config.yaml
n_experts: 16
d_expert: 352
d_shared_expert: 0
moe_layers: [0, 1, 2, 3, 4, 5, 6, 7, 8, 9, 10, 11, 12]
router_score: "softmax"
routed_scale: 1.0
router_z_loss: 0.001
init_std_router: 0.0368
lr_router: 0.000645
norm_eps: 1e-06
tie_word_embeddings: false
learning_rate: 0.00414
beta1: 0.95
beta2: 0.95
max_seq_len: 256
Below are experts of layer 4 (counted from 0) of a mixture-of-experts language model. Rows are named router (the router's row for the expert), gate (a neuron's input weights, with its number), up (a neuron's input weights, with its number) and show model dimensions 0-191. Each number is 500 + 40 x the weight over its row's rms, rounded and kept within 0 to 999. Numbers have three digits each.
After each expert's rows: "mostly gets" lists some tokens that are sent to it at least half of the time. This comes from a sample of Wikipedia text that the model never trained on.

# expert 15
router:557477539492610428533510546506495490454472565547468520554552488485494509431475597542494533513486482493531484521531465566468466506443466474446563509512518423521536530437525449418515460548463448480543461481505437519490433481418523533450518593447492486496525564512514454488574506471480521540454496466515506538509471478490491493523493464445515471576530509492502542466426419543525479525485473495484460466471523585518470529493447572539477494551450499446559586519468537525468467529521505541509438505527518518424526557541571536484505424558453528571524537519548476533529489479507527527
gate4:522526382486519553476495530402431508476525488525545503461539515468517521516479520481500467500513544496495545505541431509474454490547485498500564470509444494447495601446508503570468467476496450510497523475460439523509493494473549423460498474523499482565465429513565449444527450516437506481527556542524464514443516515492454429547510433511541484492565524486467541406551582541418441443464425519494466567530487476473525439447498464553403503475585446477479509519492561482426463520447440511531424506546464509523477547509494450514503488542450508519488504513513475472543489513546470507
up4:456477439539446438475421497476559499446509550575440572447536511469483456494540484496583451516444579470499459554515504504501509498458434440452517498470487478521476531441501411529500492448457506447454491496447490482488501537562545531505554491511504460525459444532459502454533465490511620495466528507517488468511441502527462471552564478484438432440508499475506498461478537522471470507447475589600495562499484519459557484516454508515435520503579553544509515505448552433502484466485488500554500464526501530484472503510451436474443531503544489547458569524402448461459521485539541504
mostly gets: " Rio", " Craig", " Ryan", " |", " Glen", " religious"

# expert 11
router:519508556487556483524496504499479518564498510536474485557482534423550469489437546523471535557552511527497495507579462570480521501477479460425513512577552475524493518440483442443492464542444488451577479500496465496520418479429549541479501483458475524478545543528496498492520519499457489507466478465479533519552477499469502492559491474436496488587523528531496487451421411494571515535520425521525515447439544532443527522407396577450436487537459478460525608474460534505524477482465505560504511533482468519444537515469524525483520398581453544520491545545547449495508491470471480508
gate4:471517485478519499518471455495454494573496535484461463553425568439496499490516526510567519426483509500444445504554466507464447455528427475549482428532503492450617541505470506504450584486466500534495484546487468499458447513565614489515453444509527541491511499490462554484415575538459432537464490522483484499548456518490466479496516513477495509485512508467413512488485608562432504569494424460542497521477490532498541498467447515438463550452518522543545547499577573484457544554601488481470466509442510485532465506501529502513479551484512448551492465583496513461480514458503498491
up4:462501533546495472479465473469462424472526515525547527491473508500517505547487517496562540466535481451453463485496494500544573517503418505513546454516538504539502474499512503489453572554516471494508554504467481538504498551496531500494474459452508551414536430553440587583526509536507463521431532526538452424448499553533453513564487520572533483499509421490533453482451570472596491493527517417462493469492497523472450550554501514511603534482512384498487508503522495455534541580514530489530534521472528521494526533496416469486433517495430500570519558528577501514447542588489479450
mostly gets: " kg", " yards", " football", "W", "AR", " women"

# expert 13
router:547552555454566455506481486490474559514464529497491493554507528449602485406484539553544466506551470487514535523568502589494524528468490457470520520533542451437470523448554481498455527492461462556535429536519467501491472488515521568463536556471467470539484503544511425493476477431477478582441495502527512581551474500476456531545485432417467456547502464512504497424468433508543506556475444512461495466535545512459438490400441558493516449520449519476586518518457506574476459523539505537471505528523456491448531528469520546459528446590457509525502524543478469528550493472473495475
gate1:520508520543453536518521576491490520491448493512479567453612458466504480514525500478451516498526475605481491518536429509529485551504414499457460488530504508432509474470497540503531513531485522543433506486549490503480534505530482480561506496568458445510498544556514531469499496483518423522469474466582521477398517516473478504492489465505527531561508547530477485449517434491503528543474534473536642448527550465492451494518567540509519559416569462505575475495543510548499528549530511474487556585425486490598500478448456474551457470467467449499564460492395524484468522512477515508
up1:441409502526518546501528462523480536534471535470516503445473499464469517502494548556461432528431522435491428437492547556509502415512496474477476491528446555567518476449530466534538487436499527483584561443474558523553421532488473521490506463457506565539520529513488520523539520582562501501569490522495504554525505477542440411500496516454489479495571441541507478482534575495565474543510511561547432541501496523469550496528474531394474501489481541468529514513454492435545493514551535514487460436501620514505488528509499465532537554470597524553490546465510481563473543510514470533
mostly gets: "201", "200", "199", "197", "202", "198"

# expert 5
router:559518475450533487538473499507419475486497550512418509486480474434614469478488535554539527488469452496470502571549509553460471472473470510482599507583511474437517533471507430467544404509453449457546443493529523544557477517483481562516499517488475453535493594563529428462542491498503499487481468455466499525498499465439433520490459487492522517567514489490468528428482405541510507557475409506521509510521467548519517551490450504542454480501452555415517493484495502590534515472486535502512427587533532568512486513514501488478533462558505444547530514473572495489525469457457505563
gate3:508471525512493517483582580482453509471500475540449478462490496517474494508481481487430567442494602489495485497473418520496449476513515487416491489534559443421534495574500451493490453525571533484451467535491479562473523461502438492507450443544429485562528529521530553468527514488462576577499512468433514522440477563457441517479443484534469519486445508553460507507514504457445475532493422517546450480445526545463467429513439560514514511467493537531507412463549454480486538544446478503578500514543491452537476454505546516498447457518494538585467452489477507506571519480538414441
up3:447512439532506482520503564506506505578483547462535513531464547458527476592544486497438491477514522450449456426492502489558502455480488515565540480490464502489492434503546538435557559488487472480447535450495532535550517493475457526446508472596526443456499519473504482469487494521403499546505489456487508531506548506446543439530482448552503554545476540566474505573583508424497586512520524505458481507550509519503452566507501539491481427533557474431464616501581502493546482538458465517534458513529507447532445510447508540438477465490486444528542567485493576578515511478530461479
mostly gets: " mon", " inter", " Tim", " Bo", " real", " con"

# expert 3
router:515544551455527417498476475567456473508479520502446497572536578468497480497489519488490485517465457481584525513526445524476496592432489450421527530505530443463471570474489487458537495509512445501538436484526463494530458485488525524483520555458464472495531500525448473417520525461479504512526475431487491526475516505450475496552463479457496456588520486502535565479461493554534486537491437487441510429485499612487447542474480523546530541554509442496497521455513471567480452536538514538505457585526449513449519547534555528479454462568493549496464574546557448511600467432439564542
gate4:489467513450509529529514433610555510505525473602465483494464536479441517501506458526496513440495555485465439477558508529589477482422493496513540459444509560486538521536513513484487432449504495563547484571511493562565399537579458525479437536492513536476455528519503514483340492508446504468485487507496490527499567414510479521512438524505464464550496534499482498469513558479456521492514462559504495533517573504495530499535436500508539500492529566540498555472531470546465534462475525489519455570486453511487432480463532543526448446453513448457526475528464591487501495508423524463
up4:554446433545506493482552519440423466518569555531547444516543540440505546519465454543500481465446496496524522591430526544440505475451561455478525501493473477540517473538511524446491407519438468497490548540552540571579475510450478484451506463506511451521519538501476436505487496427469475499583479500513490527513507501543453467581564528499590501565558433547508500493455493507492520491527540534517474458483437449474489531465416524509492578515532444459568458446529477509494458490494498465536516532552532478483524516468571522468488552466474528518474477584437534446499543508478550417
mostly gets: " March", " July", " September", " June", " January", " December"

# expert 1
router:514549496413541487520475508550436505482507535569459483498491513482508515493474521562473483487518469448544526517548469523488537504428451426399530529485529446508547505497546435453495438537545454508538521477483472506553453505470486600457514559448434513457538538545511455480534538464501535533479470471491495511480428444467531514577528450407440451517540475521512549472427414498547470567461449508437474470540526541547493498497471585479528489512473498427543560411472519501476518543510514568477485593441455506428513565473542545510499476551475487540525481514525515549546500509473535467
gate4:492474473532528510463454476543484528495525412476489418560468483399529529447536527551522506573491550529533477564453517491517451482479496404500576512524523516471486508510505504505502461538532454519559485432547516495506478489488529551508529490452500461556463436478475537514486481538518501566427523517512514532561434523476552409557508483461426433463567484444433471470503479585491568563472484533523586587527531489509569460591493418469469470535497469513493498491514492494552544499518524484388478508449512487499526476488543514483470519427520477480437481508453481485484494506522537400
up4:586507505575489525504520486499494556495466497512449528547508451463522481439599495531495478542442527509508541498471505536535496478560505530525547542476498487484475534500481435530501500499517527573538455440515470526533459481535505593497433473578489615431472507481466446451484462487466539521555559510462479545482489540494528540494493501499488507430486504499461426499522505463434434449529500553510490505503459523435492539472519507529559462527619556462517419502459474442539523505502574477501492473436497556546514475397517470427518518463497554549412488497415490481497479457547493407
mostly gets: " \"", ".\n\n", ")", "\n\n", "\"", "==\n"

# expert 6
router:528588502439539482542495454490502531447477497533482551503561533511530467487490521516446552513559468491545549565551432526479545584465482468462499543506572474466437522455513469382512482566500497484566498477536490529543448494470498487401488544475401514500489530556494387464472485463386474501439462455513523544520482486486480512524477512470529495528519521558444497470473478494572459540504466464486492422504524529514426488468498600520493505522508470425557552490517548503456463497531526530497542507499488511441536588488496512473498440539440519543598565535498472534519489500508481482
gate3:518588485416506513481433479507475472491486516532477511497452472526352463492495456552471446448501533524550517592409474507497556472595503435510461491523527486501494453447565533450524518489451531500546523500461530483547498480532504525510497465513580498497481530502514493512576507540481510577479503444549518550502505507553458561472542555503514559442518503530523462490443476531606506462527517541454482499464490479527449512445477514574515494558445584514472501569503491519527504505556530474439446438511410374481538529512484479456479511534495487482435485528501526486479481552559512471
up3:440478556559483542513459573521523550477481518468529493487541501442558478510445544484500543493459440498488491482565515515453517445415500465470520412456455496445509540499552443503464517494512468522507500526492488541526538541480506502531459552468507498471548524567488544510442500532461500509555529550489478449491451472506512479437515457580512424479481466525419572536575571488497441492465475545478531433529453575484403479488584498430538546432530505525455473470461515477461516489407548485523590516461520568586529467407495515490522503489512533512504436487490480504489558462475433535
mostly gets: " species", " station", " List", " Museum", " population", " Species"

# expert 4
router:493501531488567487490473485497518527513496541533488526531516607426492514456435464531450448558473446509526539504521437509477491555448496488462546467574563440474479498529485477476535491532458477534514511501473528508453432505475458524431526567467497496536492558561491457492582509477491485550465518485433482544515412468484530480595506508469494539517524414531489513513448468500514501530492491446440490491504558538453509556544473544541521443525410425491492561444470518544499443493516520522517443478513484466483516631463591536490517476547412451555543512518557415545524445460510470480
gate1:444510483511419493552462516507493521511491478542478428497459502567495578551474507516528489552508502462476481483517457499468493506515535531512608524496502469492447489544501554437540501490425559453594450498453503514507510550513555563491477484519541530513540524484461451540500469501466449519501496532437489462477427556444552465511575458583501523499460496463539545569495432521413505442442477472413513502471541549530485590465428462521450493420523526537492442439486536533557495540501427508527473455572468480501510506519451537574480488507473561505508584508468523526556492470541577493
up1:484550440516576560507507474472489451492496481543541458523541521506468484518528526514535522531541479436470515465448543516494465513442524510448509515497491479477592554458465496474476476579453522550538555449485549589440507452481444439503451447525479503502504567460474560470499483545494555538584476422491481469453477492509560477476519439417444461459473442542480509512549496473474514462499575508450487528506532563513524459567504532471455550588428500491562541516520552503488490500504470549502465498530494559451451484481511537527552514594541446528587543518514413471471509562473557430
mostly gets: "6", "5", "3", "7", "4", "9"

# expert 10
router:541481588507543477564470495584473553571493490587431490535523546488552486394439527520469478467503405487531500541535455538473553519471460434415462504572568434457524510497547494475497504481489449511537465468512497521461433452449542558503520545459470515432554545513473491499528517492439517518432495472499521597534514433470507478524482445470465478496519535484486499461448410479508495492494450450504468473521486532429518484456424541476556503526519504491500538476437536537493436523532526558534447488479518581437526537494466534479514437530497524559508516573550449470538529480469502519
gate4:520561473519500501540511469501504411511515481460536475480468533544581497448510462534452568520480434489558509533461416531477453445473525398477562466446471426529553548501523557447507511571500519485558470498550529520550508450464517605588501513515493475452476508498487458594501527466416455462500502453462532524489482532437518520487466520481454516532515491484477494465471453475490444476539506463490503448456502452489524377425506531486489516433527513507494443506502546488456467548525376489532503494508468528489506557492415477459484475504490493480509529507474431480517597485573499535
up4:521519467526542448551609494502445525487474561486490499561485488519544526481518522457499524558494493451449512455502522533467482583459601486526510500510567500451537564495475524508492557560520515547410481550471524497514487523482508463535494588504499495492498454469553554471527512491549550513493481529445426496466535555495554519496439524470481474555556424498526427583449535525504470501594472496521476501516482600440521555513445487480418504455504498520491536527465537475454516524431467543516485481485517462552432421491449468477501442500541556518538573517475513396486531499443556453
mostly gets: " at", " in", "In", " In", " At", "|"

# expert 0
router:507522551503569470583497503459457528454481519535457475502522516493511502492475586588508477577480462473533550514512451526478492529437474460471480450546506499457513550484524418445501452476558483446550527466488478506545459552451507578473527505473450509520528564547483421489581496514471539536473455492527567549563476435424488531559479442502475473571523500529525537369427515502549500524478445476479513496453546555497465502480420572502485485487512516489498513442513534594534433541516539556510420542484454520422529576535566511473504500529441510521483499492509505536515452494488489512
gate4:450503502579480413512513465475478557485489421570471522452517586536537474504419486521485531503520507476473502540535517536580498467531511441488494493582452475446531540536511588497517507527525521525459523440427516502598514582501552531461515478510518488529467524558500514533549580550476474473463500548526503505508494464499449506535564451510426425440465479512522485492466516551577439521483485522499441487536541490517485554490539479573527492508526513495578505531485521525469496541499419474507569475456454495447513437467470459560631530480515525437447504486487571510460430459498504513
up4:519551560504437467489489533544459562490482502532490536477534474508520560475490504560485545521517470473515481567443513497556446556557474484504516517617494475484526478503569495503449486477492464543512552483507419497487521569448492479540526413467523534504516476437521456513520535476487505507529524539496510447469527515401450485506555550556541442503507500435561444538426573498419511511529484539496427500503508493618473549435475493504441516536498473461529448524492461493523406538492453546462470509446493433487474481488533520503472488562506398537495499554579462572556448450504527546
mostly gets: "\n", ")\n", ".\n", " it", " there", ";\n"

# expert 8
router:482487524497563452583501514515468535452502584532482519517520543458495459502537493499476480574498456491574535522586401542478498444481396455452515535536529498502489500447491498440488499536519464520491455484524562541519416470482506496423468492519436509546472487526499460430548486471454562547524486457582461582487467484471464442576458509444529500484479473488528463477436470507569432562508481546446507548519574539461511432529485485531493461493418490494547546484420560543513487497529519527521427530459485538450560528490508576452520516496509468489549541557526510505499506474512553574
gate2:490452519544532515502450525455446470489486486578564524488480587439516532497590436521485529459480495558425499508458523555431587526548494489527548500540489541487419553482482537464499567491525505519563515499484503471517459536474576465492532539473496444462484435482453540467496534529398506509502537508562480517587564494550517496460510487414477451509497511437465538501493538515545509472480445517513529541491478510454548517520483538456467553435506459430509549409473485570520508535530501474524467479555426472446562506499497512473458449563508476505555425456476486523388454522533507520
up2:498478473495512491483504522535467439507504500527551466544504463492475487478457496426455558411476423519454432492431546546503458453517498499478508481522454597441555483500515529472588499538516404536528486464587562459481508485557501449498476500478505483498456523531515501536540494461537431486556498521586535413519512388556564430501434406454513509534512507477536421439491497538495502487550510553545490500501574466498559475489467493448529494497513477492500581567475492535483513483484535511506493540540458468531552509499489514501491511536561568545417444459576533489494523441502524554
mostly gets: " h", "y", "-up", " Y", " tick", "back"

# expert 14
router:550563561517542459541444532547528565452505558564444580483567496507565481460500490511488511553484482498514548495582449563494495508455465444515480445520536490460546520502566458471540498511478490543523430449499469532514487460473528589505543577485476497493527514511522497455588519465415551557453458432513496529526461468432507522505486435452479493526549490523464489462455497581487453533438453485485452457465587515480480477479465517425458478535443491450510561500472536509473494508559565530510499534509532556468462539477525522471514439572473524551540548559491453533554448478418537503
gate2:547521575508500512561522497445496478480520580528523485488452404469525577477503407461500532524526469489513549501501474518462493500483484441466580423434429561583514536470506528485461421471468513513558499497475490469572548490511522545432516548447453572515463493472513471503545532527506492482542469560507510518491457523503481540481488460407493538587457512606524442508509535479515505533469577425442488572549415507552497461509513502484463562526465534527488500471543481494496475536484414467517499426516475501522428472591521497497570503555516517495548534505553494505508501560532524526
up2:523592526516541508511487520429465525514507504406517493466468478491572509514537484480443530539469492540463482482495503502529511603486465386518517497496546525460524545459526489488490522467532428503520485534511518518502474516553423582545482522476485402558523485485461441490450530548415450486526515497539526465515508526515509467504504500475518555485477495501493481451543513469538552502556462511505486505574589441541495507450499463468505576467516512493480540473479484479474498514523480529464466590397440590529479505506561477451464456504494519379486506570488610554433544462518465436
mostly gets: " a", " an", " first", " one", " First", " any"

# expert 9
router:499571516445553461543487516501460524470488539569489565568527478417519467449456522555474523540537457472467508516493487576493507502403472444483535551514532462532486546534561433437467517500510434539501466454457505536470425464492536496463485530501445506446513518536498465474559480470477484524513525467487515503509472492465511515527436486436498462518545524516467541474519423545526482552482539474491507480488572558420459594491444552446524449578523538450517579491477496536440479527533546543538501514463526509446577511533582503488462461527412525557494534529584443507519500474415544537
gate4:528545451463504481525435513537546538460492463496433532545499523428553487547514501499451502561492459451429480510563499550557513456500505461459509559498517489503541463558489479490505541508554436524504527524432507503473439493560555497523471433534444572481499643497508488438535547548514515496518475503571482462502423524539498468514436502462497506529496471516449505497462500554498546543573511488503527614530442543542470525538467459432542446433461537505399513486510474480476519499528518533544459465418458453488481506481515435529438486506506513432513488507527438607429493498502531487
up4:471502470513500491488421584555485555410506480449501484533489502430504516462480514486499529556513509531494444433643462518503535439453502461472500521459533558542554466543487482569488497490530489593451505484434465518499505474589566449481481472547495614467493555502525525445446566508496573494550481492533481515526465517524546439500493511516502484544488495506458511516434519480531547549543487488510506515465522527471409514506521510436513491466451553530425496487529503496456513521490545524566496509468493429500470488445553391467530509425541475439493531548463493535467471510607513486
mostly gets: " on", " by", "°", "On", " Born", " called"

# expert 12
router:541551483397516390511465484482470531526501525551472564523515543452489488466504527527436516569502455463487490579567452502472516496433454505464545535553544437503511542489489474392527508480561480513501400429468487520535469483477534578477513527485460452496515569511516508472479485471449518564426501505551490535483476474478443466566499512450473494535581479471479512487425414524557457532436478504509499508480581546487476498445449568482522504612490489461497567491485548523493454514538493580465505500484515479417515503508558509540566447560483513552525479491499512508516462473495537535
gate4:461479440504485484483509507513495509490454484542435532510516491417473492578535481472584456479572488504495503493485519485504450529526560492517520530482503543488447539479510576427475518505528497514514503392476531506464536541466535545507440484496477505403514524465540458497499432461452438505517527571469552546521538529482549520461494511456552561481467448513435507525485483490450546570521481572498550436519491605504566513503493527452581410533511591504501506466474485489427453505564444470526476534526448550461494462464431540484552536496476476586502541540481525608512534503466568513
up4:521484475511472464534556502449511498578485445542547508524517484458501607429466475499534477535496485544526515491522512551497480554518447466515522522525508526486521518537572527600589517507494532493533493502496454459481558521477475502501478546441425469460516500457486469479529478442455492481513448559511486466494547497476498489492481570469512556502448447535482530533474524503469419491478558457505522455515479579497440497476502501509548567399477534475416506576517521413555468578439503555459446445560531576501469540493537412444469529533520532520469553537583517523419452473446493546
mostly gets: " and", " /", " or", " &", " +", " including"

# expert 2
router:471512543501517464475428566496490508465518565535507510515608538433486477489524599566453519542496443482575471596555476575483497509466446468509442471523531482524503536489506518468503497504466461474513541433505494545471456506486570521446539527500475509463491564559491440501565485519476486553460476474503520481449422448465511519602493463511501509524591487445504479530527477479536525570476515534380456504505508501494538554476456533482486459476447441440509460479395577500536502545531532523482437554519505515420466526518464533494557507482416493517508489514581478494504484505471562491
gate4:495473491456510469460374504488592516478515494496506469481517528557465478452448545440496528533545474549558446488459439534402566515495454545503479502470538450508484465490570585476559513392450486508506511538565553482505472487474531544483511553450413570498489531479521529529521511565492441488526485538519499446504457450461515514516505470488539502516518472537488507505489590522521540506437533459445558492437544550485470507470410485491487463481512529506428559430486474538537494512542455574462491530542429492588429446471526418534500497524527451533500491519535534456524519528475459488
up4:497496546505526506498504537516576578530552477515525523537606498528513554439438552494462491487510482589507446536421561540437472429476510484540491493505472438544562501509544610564567564473500496559524445488528544503509523459576533515462545508430492524475445448511453468537547504607562441464540503552507417497486495501501505527542434510460468449550498508506555541499499575485506522501439480494404516491527570469551519535491482550463472418510537505485543514490483527509505488456445532525512517524512501475547510455434525502434503514534463489444468420507533529467540497472465502494
mostly gets: " English", "″E", " Italian", " American", "ular", " Est"

# expert 7
router:469520532400569436558487526574520576496548452579488547546511528434500492443511553509442575513449472528500520551551448566520523535518531490490528535539533465389497552454455437508539471535534456513475473489474455514475411484451493526488447516441487475520532533523464529498516602468477476536470486485584527573503461492427478510518464445511496539512591498527492515474450432462525511514461455474448590500504527512503491520446463475541474489517463483502577484434480566489510498491559552546497435521450501498497500567501507531475564463468458416502499506516500468548484488457458523515
gate4:466508486433487477466463570519506568420476494548550517480536428518498506502512469530448542445521499604472513483563466555489551587576468508507534532560578448440450489462509483496518483520523502499442494501516485493477498514516496459556523545418475440520483524497470494480516519478487551553526465437528514477484570560445473570486495471469426546445407528520514451509538513533501479504473385507442545501467467462436514499548476473567541468490514509459459442498443511496449512536530496511474524503589515403492501450487446559491500511570473444501527511462423521485520494458428576492
up4:517441552457525523494583477544500445503444485577532536552425545462507505448525475458543495509459530452479512427467533566490493578484533405480428478502500441554520541461482495551444542438521540515474520469537481463504479556507498497570526448497502489511537544502567551522463453477447513524510513535486554465482482519461527503526457464458504526484553462514451519547493523409489555491451501511442539465432539455414518523519425505523505519521448516518472494524486517456476462553564474513481480502459512466517496407491477511406485418563538518496478575588482558467451470571471446450
mostly gets: " km", " v", " Road", " mi", " Street", " Avenue"